Experts of a small language model.
Training: a variant of SOAP for the experts, 435M tokens, 5989 steps.
Below are experts of layer 5 (counted from 0) of a mixture-of-experts language model. Rows are named router (the router's row for the expert), gate (a neuron's input weights, with its number), up (a neuron's input weights, with its number), down (a neuron's output weights, with its number) and show model dimensions 0-63. Each number is 500 + 50 x the weight over its row's rms, rounded and kept within 0 to 999. Numbers have three digits each.
After each expert's rows: "comes after" lists some tokens at least twice as common just before its tokens as in all text. This comes from a sample of Wikipedia text that the model never trained on. Tokens count by the router's weight.

# expert 15
router:496481555514521507546370488505510536502673504496512653514498503425447480505534474500524490553571379634542468453505464596487512484522469609519537463469489457501442555476451454521520492856471502
gate0:427596454569519542573513477522421473543513476509516496488522532495560578504506512497509485450478558447477565459444480429581504466427528429493500487523462542490502495434499525493568569475470470
up0:483443514536442451470524500474576440439462539538540478645541430524463480637579545515437572450503491489555537463431475549465508425511497502501444564495500587530490484508487586591536508527338497
down0:472468569447497493564470590464520538519522577495459496437489542462485449362563516523507428462515445484443456419530378412520459477490485627506517441446404543517514448499521495512557527444444557
gate1:474506451524384498561493396533400530514512491584459491483481423510479489519532473562456459552426526511467536573436538489561533518479572459473482443574530508495504441507553476483590517459472473
up1:524547478500515511523452421529537573586486433490566486459386499572541497490400488602525427509550467414483569463421621470562513456468550509485545494521573476437442452376532463462404474443536539
down1:492490440412470528546520467544420465433476490534459485533401403515397452451524546510521463488476446471487496457536475561482509451537409450511516446530574509523535552524489513493485554594506584
gate2:516537463438440494576493381582520463493472487513453494437460446595488481488501453541575458558522563428510573539535480498439560498513555441513497442513645561509545466415545519501517507455551529
up2:555559590489591463356551607462514486449508478439543483518442598461582488538549521460410512460441457504488495442538427496526485454406475524435533513490392476482591511558487474553444375500399466
down2:459574466435527525463475565528450489442544462487503560471522476484509539539510487559487575580492482433541466390500509456498564385614512594517441525543497497464588442462496534531476511614498512
gate3:603449498509428463509529510501514472469464567457516468373465535562491451508472439398467566576485494503461486538479539474466567538526550469535520427456565481521481549483514481428514491442515475
up3:483499519532615556508452465514498530529556470535569517612476441432469474464524478555490479499502523470543506453575524523596409450557496453530456463617534545523574465526527497630466532595489494
down3:440599546510531631396504459554498501563505502483484507434502573402494524595415513435538439537463425560421494511504537531508482566441535521506493470537466500535536580542491446476436441511452547
gate4:440474434421419443585460506563524470411470494514483464470495452590524513552546513543495453600435509510496504481492525471456600517584498532449498432613547441562533421564501590492478566429424579
up4:589488515570390504463563503427502502676510476482531495467352492499522510448501493401511533521568489461430463520481568540589480458412560490478494522432519495486532528528539509458566472509538475
down4:545635509466510510556475515504521529450504523577572543527501485520479481462601481468502498638533548319528547476510567462455485485524561498539516466539640464517591551474552465455536534508481476
gate5:469603468473488529574515390533474436539456380437469541485465405582494458525497468530451399558475539426457510524564485451551533514563494469518483495625481518511536496439509512478523505470560448
up5:495487515531405512472457553490513509483509518531563485487558503452549515512471475473604528432499483598538500472370419580481436447520504513508525516432531468498435500465467532537422381520552450
down5:506420458544474532439481551557490384356478552492550529606514530413610504445561479472440583438503451536473500525521535589472517543559540551499518555480446485481430529550504538524409447533479437
gate6:461573503548537463631516544525491558491476433491493552524445519524503536506470523496557400554494533459474523491415583469590563509531567461469488576543467579519486473395575534464457556515520520
up6:503526463510565470564472559496388521502466453575501583494516452497469570482460441553463501546445460481603499464512461494478505536407517483558524546518501598548483515458494452543478552479468538
down6:451540497490548474470482497457459486483497578461453465519478483483542446444530481562561515466469453494469550579529551523552402460466592562501575527586581571573525522443413552502471549524469544
gate7:538588508450517571635453500474452527538495476453504539463430506518510471427478496553580433513486527475461549551480595549426553476594523478441485550550519486573486444406515526605428484530517472
up7:478398467571483397371547505514463459539494501584450443500551515464497574549461490414417586537566512540501436466455442454589450516463521486546474548463495539519588576557510460487540478486474461
down7:445406471516521543499532422451488448461506489535498479480540502441537594514471509421526520479427510593478512592523577482605487435489466479570531440496469476397558573481506443501497522413525486
comes after: " ", "–", ".", " (", "°", "′"

# expert 11
router:545528471530524518348363506535478447544451523588569597544514471466407442552520497561496551522504666570415520429483425526517499530505630490487447426456478508604519573580474481525542493424505509
gate0:639561457471505505526496468556558452527399529591484477452485476599478433499425528494469544491464530410476551488568511483429469524495541496493500577552569511574515504499489570521397524316511502
up0:436490518539524541481494583424379533451416462432576462546534460552479610583537459525546477523557511568515545537527537478507539475587499481483441438514470463439525531484568532512576587571568549
down0:518577457492443468525573479537499564511471505423536574481547507500548483439509486331506413473449466546536424565545539422448505475579486517502513491563531481587454447468545510486450520422490517
gate1:473529461484527466513440525498489535461451491456425493448517441567496583486532632418439536561549484528556563527441513498547541476483511405409440464499537483476561443426505549433493581461459551
up1:461503501547402570465450436480547508473473375466608473543493574453591506517427442400480491553476510531489574476464475506544537541510500488457407463510481458529524549511507494502542433510587324
down1:451500465491462517556419518414490521505435532523469534573509486565547588469420384463461441478455525450517434474416490563468430546420478450545443456489457536518541525495498530508582463430536449
gate2:426495428462454410479520454551535504466474516606458425487391486552519479535551454499506385526509506494463466535445531556570563532475497525473526543591472490591473457535486536530588537363498490
up2:455498477596452600483557420423396497510448531497481555464597568467426519531347452484421550571558543457545581445447500474501479488496521463462437456530529556421507592462520495454474391475497488
down2:568542514479486452495508495457540475406467531427434529540586557523419520427512453426448579484372562487478556532518510490490436405511491459452523534498537520477487488395543569451520523500418515
gate3:498473548589530513510444572483434420561440507554457479506444519525485546487445588473544528544574535587496569457497431495422471602622431479373403497517467553485570536461526476553420470422575452
up3:559497470559374525520483531628466479496415459483475503506416558564518540456402532476558480570530525544535541513466466510522448519584518521430467554535482541511563522494507513491563486410655439
down3:492439520469580491536448584557515508526451504493443419550490464498393521555449458521512449575521528552457612480505448478537500482543453485503429501470493556535573573480542466489492459586511515
gate4:450491479505447527523415423489532516588509519518541390460495473477521602522467505626427516510485478584525550516434548466471493495511511451450430444573501485504524486365527523487476531454557483
up4:480494523549460456503489452506539527589431559496454505530641496574470492526475441463496482445487478410477495454414483478485562503462440418576473567530513426456512487471454524571428467480519541
down4:477503470494547434580607462471430493571459508437512456424478520579458479433427436484414466516538465548503603567495444553589409502550540520495505463527525554492514483464586419445515525437506421
gate5:504536470593462450517545382522439529508397575456457543522477469578541490510386530382533553495489543431493489491463512449589495484540458472493535505518448463504454487484487558508405433471408469
up5:546522504431419511538581477528539614458461591421451532481535454473513498461408444357387515505418476426530460451386499513651503455540470535485497452555429555465577525470518502509530458527577426
down5:546521532410395461449510542567583479496496538484511491553566565501515587495427454542446433405454472570586471404505469512515599499490503538518509512441605456438506522477424414554482566536454453
gate6:520556450467473470521547497575516472562443505466452543542483538518500520542457550503457473451468465485558518464607551460595533513490484467504363495619500627499493496465515586529467574477537545
up6:472457602549483461523567503514543529511498464444484414452415440394489516497583643552484506458485438621537485501526563583560452469530369611509473454473425464466559473530498543517609515531573432
down6:482381554538446468449486554462475468528535504573462504489491440585444510491537551535485507543533454583432492569454481558570490478470488537526414470424450509437588471402536504396483568455467572
gate7:542539443439522538491399459567536472441471512560521529491449495510461490475501493549534485606443533466545466585533528417538494457500456451434484564493504487530560465525473508536461478411452440
up7:404493565544460475497562540456422494568484481437569533577542568484548605494482452414486513462561486477462497411532467549493470563530485513515482501509482547458432544499490542534510539535568579
down7:420572475465484444440486535518500441514503493530487421480574537553525398461577519447472468400446394509558500585483592615447491581614523584524473520463424493482453522653511508503537512507451482
comes after: "\n", " |\n", "|", ")\n", ".\n", "4"

# expert 18
router:512408514492494488403453491454518537559549499481465609422523483424513482510527437454475488373538449591558478540553511646405391529539419568566470543494449473454499538551487595496487498596494494
gate0:481563455561501615467513509434523447495504478616559483496465552484523488435460537497573464474468480515496423477448527499535527473543533501552436443547484439500461506503477551581433535485623470
up0:501507495493465532485518486510489634396539507551441532415556416479548487446539566507497410545484512455503541605489566491517550432440479448546465478433527486539489592531593489630417592501424526
down0:558482471379428486488417427523463575473546607504488405494526516483548566476472481506435553441498502495547457548557553488489495555541503554470573484458479496520517457516438530513511450577497548
gate1:632491471561382531535482502548433448457509504540491488498465443556557439440461500548553498528543549497508466592540522552526490531576466493433439530422536490498585531487480487572451526458496455
up1:502459470458518506455531529515573425550430499543496482468399512619572513494536528484540459522514546536500539517541571523548523492451575485504447560522448388542515525524469567438510498495506460
down1:527527520482364475480478517421500553492541477375482488438395487455554479485538484510453463555558557499529525560539528406448476466596473473582496487582556486444486527542451526494472574472431535
gate2:437547350498507544508438519558491457412526553539491472430481499506529552432531500483570534507473479467467476554590415496570497542499488486506470509575494500535500377478497492508573483500477461
up2:460571466429542529491478497582453398523500566516519460493476518513393524521495473527457531516510500448442524552566492521567549523465449462534485485536492570398414489515509537447528502569537514
down2:491472398468443503503486559556570459504468558536518539532422554542498536446483511548554529477571410461448570476515447511457510502520472616524466470450518507568485424525512471401477529508514516
gate3:468534423450426457574513483461487512424439486482440411440407541573440482415449567520533426503528532440432643599546477459435585507545514532484525419512503503572553434464579518492453464457425572
up3:437535464483448561507492454431456475456568493515472504366430503564435536427547657488442404507477508470524448572541482485438492559463529460551555399504501486475497414488501389498462462502561587
down3:506461577422442439514564498390485469515532501550453493472492578590476582410571487492482601597498475456492538510495552509511542517528516454574543409458506536503485439476482475553526505576498510
gate4:441483455498569473502454443628422420546381522492519465490532544557560635455479542593480521466469432532440540535479457541509491443605452510432443501608459526560508522408488579558505491505562497
up4:555466454412533515541480391549539492487497544385470540455468573565447455477510554615566511474526536515469551512575493503500466470496493445361491481655541535511519549460527549495577403546526564
down4:562407584539482552540380562474508533501455520485523498474458480545414489483617540618437510494579464445493527521553407517510525577455456558562486415481493444476456454499475548470403433542506454
gate5:452446419453478582599523486475561450490507447540487569456426410578580534510529456551497434547440513510515519471557421456449582513518520502481497584546489483553491446545580465550523614406525578
up5:464513636566438559588496510512543476489533650541475492524460501516486490626485479513513513485512497496475478565484505519429478502604495441498529614545519497537581460471532543552519520498408485
down5:442588422402424496590422454536556499456523538434461507531410469558455564455453554499451455439432492500517545585566512493419495546449536489477501509553490559519519506534498548484481547478508529
gate6:563456552510464469537477497512409523483482531447583489508456499597515600485568514455435606473467556456536564504515619449515492460496570492494537435616488534537538567521547601579444497521367478
up6:490484582484545576580431459408410461538500551480552486536624518473495449505501500476516501507480515482577512406492473511492484519575590509570555446529444517500598465447527540611516489459419405
down6:578405455626525375442508494495556460532542440428498468470487531558468554500533478565484458497678534530481532459466581509520498499546531585487564487540484454581448482490495541498485544523519522
gate7:485498495606399449537393525575503395559470459506544481493447470499521462490386501495514434504508477504468533521498532516461532505441577457472447568587500482467557587510571540510462560436439467
up7:493476481447525523452491568536506425524484395499545573509540522430469511468371497544474444512478451561494452545650344533459520487472373544464469466441533481501429536503496472485560600464594610
down7:446480456530520549430526501468493421431463587507519464546504542567530560502517623547532440503533560516438511453542510547486485521549515416478497524495410465454471506529476581396567529493524567
comes after: "201", "200", "199", "202", "198", "197"

# expert 13
router:454533569518459514564497516486496544479438439493476468607526471443420475508461460487513417489517459472451544546501591513516443530560527371505454417472524485533564475466413631615493409461456441
gate0:506554502552429489529500496525536477450499440539529481463546562535603514455517501529502472577440544499512512484582470535473516469535474397493586447475472573418545426400553498442606541503468418
up0:472628516536488423639475524532523495536497518532391551433492456526514508525428492476470532407521442472495507479507451570454477526514546562537525450551539529499414624492545529464499447472503508
down0:407538479535464599462591375494618571479381575542530525435462558510396547566488569447473484455456437539457548457530444531440487438483516508440512474611539566564497522438460464573515531479411517
gate1:414572548558411439596473491581512551456488566517473521558554515461502401460439488622488458515538585427525552506479518429581504493568451465495541555493492623538474436503495513477442472393539577
up1:616517514505577416456523436439454503565474365496530436502477542453479463547546488497517435492453447483549559530529483540463542546476531431536454503496575389486506593511549464484551409520461450
down1:586458469493500442505477517513515509576449499473584454513493503516549488424488537446560581513461532455613505522491504414533499498482409536517539491471505499405460504508456374498495534384550488
gate2:518448478481473485632535490424431417434423488532491472539512551540566441413429536540494487489538497432533559511512415544411441556551534485501502489458561520513479455441476568483459423470484446
up2:432518519440603612484519535464508542579508509528601585569492493510540446534455443469502487569381485523504493513471423570482523493443447446480539589486483596438392450461490512481534517548413505
down2:464475484397549434585446538526465484468463397555508520527446464542516547548477445568498426501535584462481550550463514564536460526446499501510473476624607518454436428509443526447500581480535565
gate3:517425548631545620492529506573528460568473569420508508474504499558489529467468497558492479540472552440497518473446570412429583407485456498418421515556488490468508431518499433583480573461468507
up3:553618475519441458414553510544508582457447412421501491474497559375493547532471474541523481499500387533560537657485448524558494523485443591486560488488496486492511543587503502443494494504488507
down3:451579556419485546543489450451434519499516634603499526524616426499502568414473515451443421487488499580594488497499437506523605563505475486409555493496460487421505541531460501474491471471455566
gate4:520522495474491526482430438604446453450455463464583491507463455527501516488480486436536510471450587476427442515454479463483515541518578426508390599543585546626564491548558605570510507506459452
up4:450532494470473528522559494528463469450558506507538626495444516523462560533554366479425539481540531449490508589491543511453475508540579520581428589519577566526605459554566512638495492447466437
down4:535568433440418540467486429477496529446560483527560490425554480472473394511490441510456399422501489543525437516445518535540514479414555562530514492409528493525480510552479465546466506516548407
gate5:566510462584534515581527427556465483419458416566571418475400596542577442463458477512452502518501478491477498520421468497424557403562495463557447555555469515658564597451542498617479471478494439
up5:445554581461589567406493514430517491600533457528420569488499425445397407567533502514513574575493466501505553520566531521488515530402518551522577426523550465525396436525528473377541536504528547
down5:420510536581514526568460511439443479522447535442456497498573538454518421447490576509538407584602547559519412461468475506491493551410486552543594508504506486487559448501549505446527435526496493
gate6:538555488538466527575466501582483543516473505487461529521397428506546518415514547541556544487420501464481513562441485465568571544465528517540537489547485496486580428475508524574401549454486495
up6:524560456546510463479534546547491534547445498448536533555487517496551532434479539449460364553469554518478468502429540481576572484494496488511463512556477530471512416447443376435507462518555494
down6:556565519541582514480502471447455517509436494442506518418444497493488448513565515532549512566443491442524561550388394473509499415438477497532541502574530588483502460560500526458487482538425513
gate7:488607480486544518608492458539457449493422517502396568434556448509534440498514543461576508473486501502503539498490464530485461485556495463518562541494496470517553429489566487536494447456446471
up7:485547563429515562474482509513515571561491422404517502509393478498437512588528466502516542524508468476558456532551511447541477486466441593609470554490389435366459484507522568603477516478448564
down7:527517454494472470452580612510542563495591447596452480545443560453440519473442512552497433497508600458508524460419430520523557413542445591496471546528455495442567446537528594510536396558558560
comes after: " the", ",", ".", " that", " The", " this"

# expert 14
router:445501501493481454491443517295477445544541546558562462512450475511635565507430502479481448515502500427447506523490420575520429492434515553484497584526434512604442635493568568513481540499499500
gate0:518540509526439472524434424529448397483519543553489505422545505512526441484504496515500553553566495538456607500494487544485548682492442519456593563530580534557523490422500531538489564436538487
up0:505509534487460508473501466478538538562543448413482426424445414479477514539432478398546516532521572519487507444542570461570565488530470453593431449529572430493468511548430507465530469530499476
down0:499445404445480466456477498586536491511561578481413509495514460531562558419514502472463482467464509549506478482480514486458488374549612472507439489434537570518439534429386475507511469532413514
gate1:544564470438398443552409476468515476598450465502434516468473454505484571487470515481547517487425501414520508574570495458513497487489530532415497543502471475515572492428526565552395529425512624
up1:428462468534486497511547527517487543445545574515519474498472489564543496621544563577461558460545410537472587401540495498459511542467487509588507491538488462534456484449485445503566510502549505
down1:465526487580461486383506549516492541565571485451601489436522489553565452439481473499496523614368589548448542462495524499503514472469435416486518494548580514527508489447558512471492449449468405
gate2:509478471532364474497395516500472493535463345489490502587561455573505482516438496509547393476478527501526431446430468464463446505495562453465462578486549465536549558536388636429499501505524471
up2:511526552456607494471538543528524531499514587482446509495427464501546505447601514443452549548463526429572569521574541521488576408504483481548555453451462449420425416501572431568558480510483566
down2:525522507384535444586564512554470439389442437497435447586577518506472523471435570471484521469503400395554558543490578526496472389449537482430501472492521433433429430437537456538431604534514494
gate3:576515469450486540443642386466532501484529550533492505416413528561479489481535561583420496524583522470492414536565470520527492447459410507500461601487520499480549496491570548495482550463584450
up3:449468519534463421572412584517492524536463483484507415465541449436541502505431506419581526512450472555529679425444521512497511609500524469415548436468483468560542492541489511481586472516481526
down3:510476437403491497475498554594466487545477467459427539534538551466443399463521558560494491494511442510541475482546541427491562414596513513482512473504498545456501539566521554488452548507392414
gate4:431526437458516481512560530466498532462445471452573476458492509556533510413548536476486458499430423467468455552551585513488556413555557453426590444440400475546484465457454548488513482547450540
up4:511488488642543481413491560499470603517529578512564482528474538451536475447514518449503506495470545471429583482559504538621518451490513456478455560457526588515499500503480583528528516583522432
down4:491498490548590548532513544486476510465526569533574463570467489463489529402503567464445521497545568486428438453521439547446511593469502465470479414497564454548483432534508433490556559490519489
gate5:541514594441545519490527519488525441543531482470480490530512580450460543423542480514468522498515456433554503501400446545463552490466569481448513488532476495570472476527574498492523530467510464
up5:489484503503575531521496530535489526479451561496433471484499523461520487549482500491549529506457481576437508445513505494519573491548463458439440479484470529393627446535526425524537555472538526
down5:503472449491408552491499449566462519591455516431510514449485562411508526415581603481474447446485446556484427509477471524478511578449485426520461514525547470511546485508417523443502446532561510
gate6:481486509544434512543522475478490513488552506529519477565495504555582578522456504550505482555443481460489553432537480539522456530458537502433515494564493426426547563461504568479458469427529536
up6:374479499414587571480505465483467490469531441510480464614499531464499485548535563559583489508504511525511384535569513512588429413557538489473455464611518488450545577525582527495484431482530475
down6:582529542501545495500578465542408475438568517500546414456496462409451475531507439402461553524580485493387488569516430408476480476554515516491527475570508515594475450517560467421462578479504384
gate7:416554421483431510586409535467461491489490474543462460483470572533470526419399451521484439443465418522461616445413499555510533611546474547432495514544412463532508528512506429507425494483483524
up7:435520423458398473531468489500422475483433444569507424456451551524470591512415547537458500466452407579453531411474496561437497554523498510438520518521446483478539510514446442558413515496536557
down7:433402526505539464524434561384562421604614522488513432529464610473563549513414437515434443475497412525593531536481401474466536514508526506513491537494562520463514454493412491440477514583465490
comes after: " of", " in", " for", " to", ".", " with"

# expert 12
router:528484570491504545435521498471452519441578554485488517496525526282428456458523458510564483422510497566482510476538336591488526490398486496529556496434461442480471639614481445512515468647502469
gate0:531523478577410516535430473491480473544491548570467461454501486514571481495470542523493450452387568511465456459471537476553516471525432492478494460498526646512497508540468516510538513447458530
up0:488508486526379476603439540544432477569509521530468524385597432494358420460469516523475486477519499555522499500499459519545498486511451513427453477594562514538454403473527462503517546424482478
down0:503467487381566473536439433495486489453573378532503453453519523516470470467522476467428519462510507456571496467518592440476503449531577504514629541425489471467518447510446465502470526496565433
gate1:404538488497567511502463485440532474531451560482438479467509442509474469526476537479457478438522504462521511456560524521558569580480599487458523563521564497500478539568509480493417571546503558
up1:491502528534537564501439556473578466465486401549513535529583532452531485509456505529515478511493494547474473644378461480496549512452494472553487532566412443461515456542399452431544508601471559
down1:566491549411448506481444480575527555522517470477537502498545447485464542528549471501485495486443577516516478468569608520555518457582558588564487471537540460493518391450448574575563467478526473
gate2:460456479520559516474430504545481479462415446529526510553454522528557541428509465458471561421415575471459582570522474501467555439528531450435575515603486455517556472476484529614496518464515468
up2:478510506539571503541452390550462517509494511504450456455469516486537585589589501568546584549480439556545490523565542459422498500493480449541573475466493353481425437501474509656458529520433546
down2:549456442499515426530623394516486516496551470546458442539370473554488555572532473552482483461462523447557497491572523531558525516555422464544507516468388424435503575472455524441494445523516523
gate3:462514522477505454550530467559481518510489471473433511603435538574376538544473388429432530469478447410403460456439508389557505526517553492427509485500494586516590486525475568531479513588458547
up3:499528497442503496534491500444526505530527469552531475580501581510498498470425549490425533467461465553506506516587495537525502402517489512490460503545419509525511525504487490509468483533554538
down3:552483539534564501507584517443520463462562446463558479446482543538443466459501543463513456505494485520416483559438450541584610384415525469630461479461420586463514553568560564512575500477474551
gate4:493503491465454415492461580505516446636444457476578521528445517550473580464470558619485482495506504411530537453512500408479528531451579444516489496448475413519543485398494559556350454518429546
up4:514450469466472499474502471597554407434506513544502516515554449521566456495449446518431436544477514463460498445561439501412512531448533463486385592477544535498413464545599550453548534464531599
down4:517471503491407486556540438422424514499538590546454454460477532503407565564503514435479414470427513471547444520503411505538484487401611494515512490529503540498463417408566434542507355458466576
gate5:477489525476480541515508473499492535451464510525539531502440491539463534515501488570609454594530465485382470557514519448492599516481443455527463517575480510460606469523559502536438520493561476
up5:448493470571434463503516561475516595476513559571498573508548529480538544545570559576501516460515521569515507511467508595551500437571533496495421531577433507562475514577545460526521440507499491
down5:570467494495457462595453473420528577514390560478478431541533451565544436510432549477548573508467537471565514498480464469443494489567521493467437464600436462554405503475416493510438510535512479
gate6:558529433420511477551437562593469462509459478471475473546404500555508513466425594482437548534461472473532459506449550543531516460539472495534533463529547489587506457427538578601521508433485473
up6:588453607432550474540537494472529435463505493394476502534432543519487441531538564422547466442578493570497496554435507590521426500377423534536502494501422512583474499510464468551480430473532478
down6:541495429421493446521504489404477467538529436518533518625580592446437526448567427487514500517485495491504466466456467572563458517498498485597528484492518573465441559487423486408611444468535446
gate7:504550542496414451507499455465422466400493461421499420388466483563608441438539538482503575535504469514473508525442518389564482535520505554475518457463438502409504461412478494538442586497549459
up7:569458503494457518444474497474536528506471553513462412488530396499486446572506451469607476485546429497618516468555566542375614437512422512563482501560468396506483515499529490577543551483500546
down7:558516539558502533468574471418564504375454515495485504527606474423479496474473399393483529443586440478463501481487491426446520487564487531564477466507509554513521606527467548525432532541470548
comes after: " ", " |", " a", " with", " is", " No"

# expert 20
router:443379577447533452441471541473543570483700486491544524471521544411564464486577465407452456438544471563555534464509467518472371511397494582575503478440441511405494434544537434556545442527522501
gate0:485515490478539532543503464505483443427441496593500504561510527542444572450457457472627450630386540466557477510490557422519537511546536493501491601474499565556550438470491522438469446550519544
up0:446498536392508508588579471602478466588461621507569498485547519535574544511431520490522466490581564400543524539454453479532458582421580537499429634568434538461583473456473444503466513615441481
down0:447484566541482529645501443500507498516463511474390528454518431475495475523510475497469471398398600504415425519475529500503470466556502557526548523547523396548637473513497512435547512467529423
gate1:508511456478477486521556568520466526573446570617436481506574453544539530510516504595484465458471487421509561555599560492520548456456544430509485571455549429461527542410524609558455507404463464
up1:552395499529546440525512434385485518409503469513457496484449565457500553588560475443504543523441488530484514572337499472445441475431555533529516506455454488599449489543467449509443455512447518
down1:539509422547521508515463569490392475531530567603563507579553483519424547479521477526555415492502614488475471503472554456436478500594525560487479381572539489428397500481496561538524496451532492
gate2:506546444573501561589438497537492415475467525615482428493485496527507479463515494395556508430437519507480568519521451477481526410576576483492445610582416398590454489395561524511488495457532485
up2:405469553496570504533511515643533413491437483476496534436485469508475473500455524532562565567444546473436543492449534468496510555439559450517480526485542585449564455534467533538502553478533488
down2:596485451486448575469400515536474519461530517459474456563411412476422514540486494467558558480455467466512512633518486511494485444444469568583471445569453480568534496500448470501395453351473538
gate3:417481427520514427502479500535500477617433464507471447459385485614491537518459538537382494435480498508430543484491438459481479542579524493492508524571442480550580468464514491620458499468529483
up3:439579560501473598494525584569552517491485685486488501533509448486453509520441517486578518517498479493521475462457549462518551537478500477523478572499551498508439519460495494424535474467429511
down3:469501455474544554483467541537509537500513476471504524475412579507479521426466481461534465475456541384546522481530448475454568442470538543554537495459537473526477474489479546507561478502515511
gate4:472460440534429455564537482547506449591480462578434482426517445540545507461455506519537454484519567461399609477592464445489571530554495502421422432541451535526553525471453639570491537492423490
up4:490518461426401466580514523459490543463469476524462490579547510550441414587503480444423456455383513530483499517466569556468533471479499445529482572477589590536559532509527444483499471466516481
down4:428475501523492484545556549506506476563516488549543513425495474519429500522454497554525485552565574490488462584423475559466550535447508508487497539460491540540460439494608499578471447526516455
gate5:521555397498522496559468549579452467557392417564498426502437464540507519542455528498534487455414489456507527542464521456507542432567526453511386549638469491474457466428579547473506421412506463
up5:519498498565574479464415496506481454462512520528504502480454507533495549556498474508505470583357527456577576485475573511433457362492567520508477549494568531513555409512543484508456548411518510
down5:580510411401516430456530488495478549589461521580590537541502510547489515474410511501422501552543521475435415555505415565558442446540431498482425519517556479429492458566518424455501546606485503
gate6:543570515479432547492505435540447610413535493484460464385449340571565527442413539505463529535413547446509533539475594507569510463512452445461502512542473547536564542454534492547524550486382483
up6:509527535556539426526446554528500401528472501584492552558439570506436510536501420507566540516515469508429544469560454518392529497428539542422574526463472510488555469404489538446456471496435472
down6:473483427496548548468446490550485511490403460536487514516518546416571527418491596557553514521500500528477464459537489468486377515516545421484498577562536495455435465529498497470583553426488518
gate7:551566436547495551571519457473439540529403500507536452432395447615452555509450530556484498523465512430491577580475559530535506427492517406500489487631563493488506545450512502411483561458480478
up7:428482515528536468524541469494528505578522507469504456424547522476482440459517485521510487426538508487448525489475484512452524537429498515448561443426436475626557541507469535604462434521435523
down7:498494456387507442489522486493460469508412469454458509560496513408546537519378525531535613516503455566520359539396547608501563488592493476527496507598525527430531412519551561452522492525568431
comes after: " ", " (", "–", " by", "=", " USA"

# expert 21
router:400579597481498523453500504516491477485478502492495536485461463490561455512490499468504413407446555632505380471479529495488442510492501475462531507496599548545480510513410492568642518422518471
gate0:575465552516555531551528500489435444551447575502482533449496481509527503451577525473548504490481486482469545480527438461450537442534508440447503550594418413547527436424491502532459497529504505
up0:565523517503410568491429538565502507421442575469487518469567428537569487450505465558519444499506510471482480459481425452470479459444433464383597517559449471511399498441475493495527541428368428
down0:578421544486600520445432455436508462528454539518420495446552496564574522444463572497472568551567553501549512357513481481594492452461429559569523488477516520520400536511511525483523491506422449
gate1:589450482565523567484490509595486567542414540489571488414504540516489463540428483547555497530483523490478505517540561438503505444539550443471461439562510474537504424453577557507508598473520542
up1:572574442605453532538385430519509424386466511539511462466441548471529468507565476516463506538569538511458546430493529587520464491531454547532465529477530466505501502531545468543524547573477559
down1:470512555589438572507451492486518497507477525500542512449509537531555569479495488493557572526500489543556482469598488587539511528550465590463571469609462491569515402532620454537598526540508501
gate2:616578462470428462551496487415431476528448455487416599509505444555333517624490477456506552558499421464505542468497546446583554530509596501519494595463508444406554470467571682505488522505423526
up2:528461529640569465564510534511533567497489460627447476525519566508496569487577542490520602540487465507544523546557492545590504531517459529489496484458409496436604533490540431434471446647519492
down2:415517584411555505515443470510447503522469521465472487506493420517489510517602486487511481531474449449473478495496459555500497528531587473502562485495501486519467492475477505576543509348512388
gate3:456443505462572513467465532434597495473531531509569398470495463564495509463472510604419433580494509465485498414458521424435485448523540537519401469539559498657485469475525531555499473487552446
up3:531479506471500481447495483461548519552568450523534555396530487522458498514631425493446494493612527458447471572532507431507518540522458439458549508539570486564560580589519421489476589516424494
down3:543517572512496511460508531455517513468615490579508534506502472503469404503543474531628607483510493529451428496498463499519543502544400519439497471522572531480461566430549521527550536552448515
gate4:554502432610516469606441485502393551533479524597525573524491475510459421546506524493512493487518538424525574469524520501539521561577423476544502462537516503597526512552526476565446567549534561
up4:548442560546558500491424589584483508600541428469471405494408476505527537535543522467492519565527533544559511503496464533453536466550468543498358494506475452622583500575545492536507538514522497
down4:496512557440460515482540512482516576443536498561572591535545556409457559416474552516509513545503500500477534623437503546532418529548580444524563526517507450451431510558512458467447518544441562
gate5:585499452435467519486537539499507555470525503495486518375442481552472477456489585583490502513546466488478536450503500480565511494564534463318413504438489457461554411473485597520443560486513540
up5:541379479541534506586435536567432389468520590539484512561521493479480451488543504478419554593484498517506547562496541488444525470559535364553478418480477464512487449506546401469444493521449566
down5:473429486505566560465569478519497586515445609401537511501512487524442531483495469494564499599492490524436470529503467458519511513526517521568488518522493513523533547553474493447453470454399485
gate6:503643479453503427538457499430415556492500503449492549511543419514536452471480489534505463536359537505438512500635536475464519489483512491499535537542554501574466455462556537541489523410479521
up6:459501479437446491504549469421535446490521468529474446526499515524503495593449457517444523547481448439551523455478398482455456477502579491568512558529514454477491502537508533466468508555404593
down6:538526479431440510554514534517512446485507538558542383456510507436548488379455505518448543458551527572492436574534538487541407543509547525477476488555534540453618480452508524531528584463536495
gate7:500517374490483484514502423515419549634459528514471514537448496534475484531541548375486467561502523474503500581405494440546568374569564502543487514490456424404538543437579500510464436492490517
up7:535514491476481516529465491512506510529524482547410508395502498478534606478438556537576604521562432476531585467527507506592442494505539382467448459501447543550492465494518511450476499581487616
down7:490464421500547432455536588560567523460509490478491488483519512472494507527439503509506530466577446435504471532518476491504441502428407427545536491554497509582473539522585521515549457486571659
comes after: " |", "|", ";", " in", " was", ":"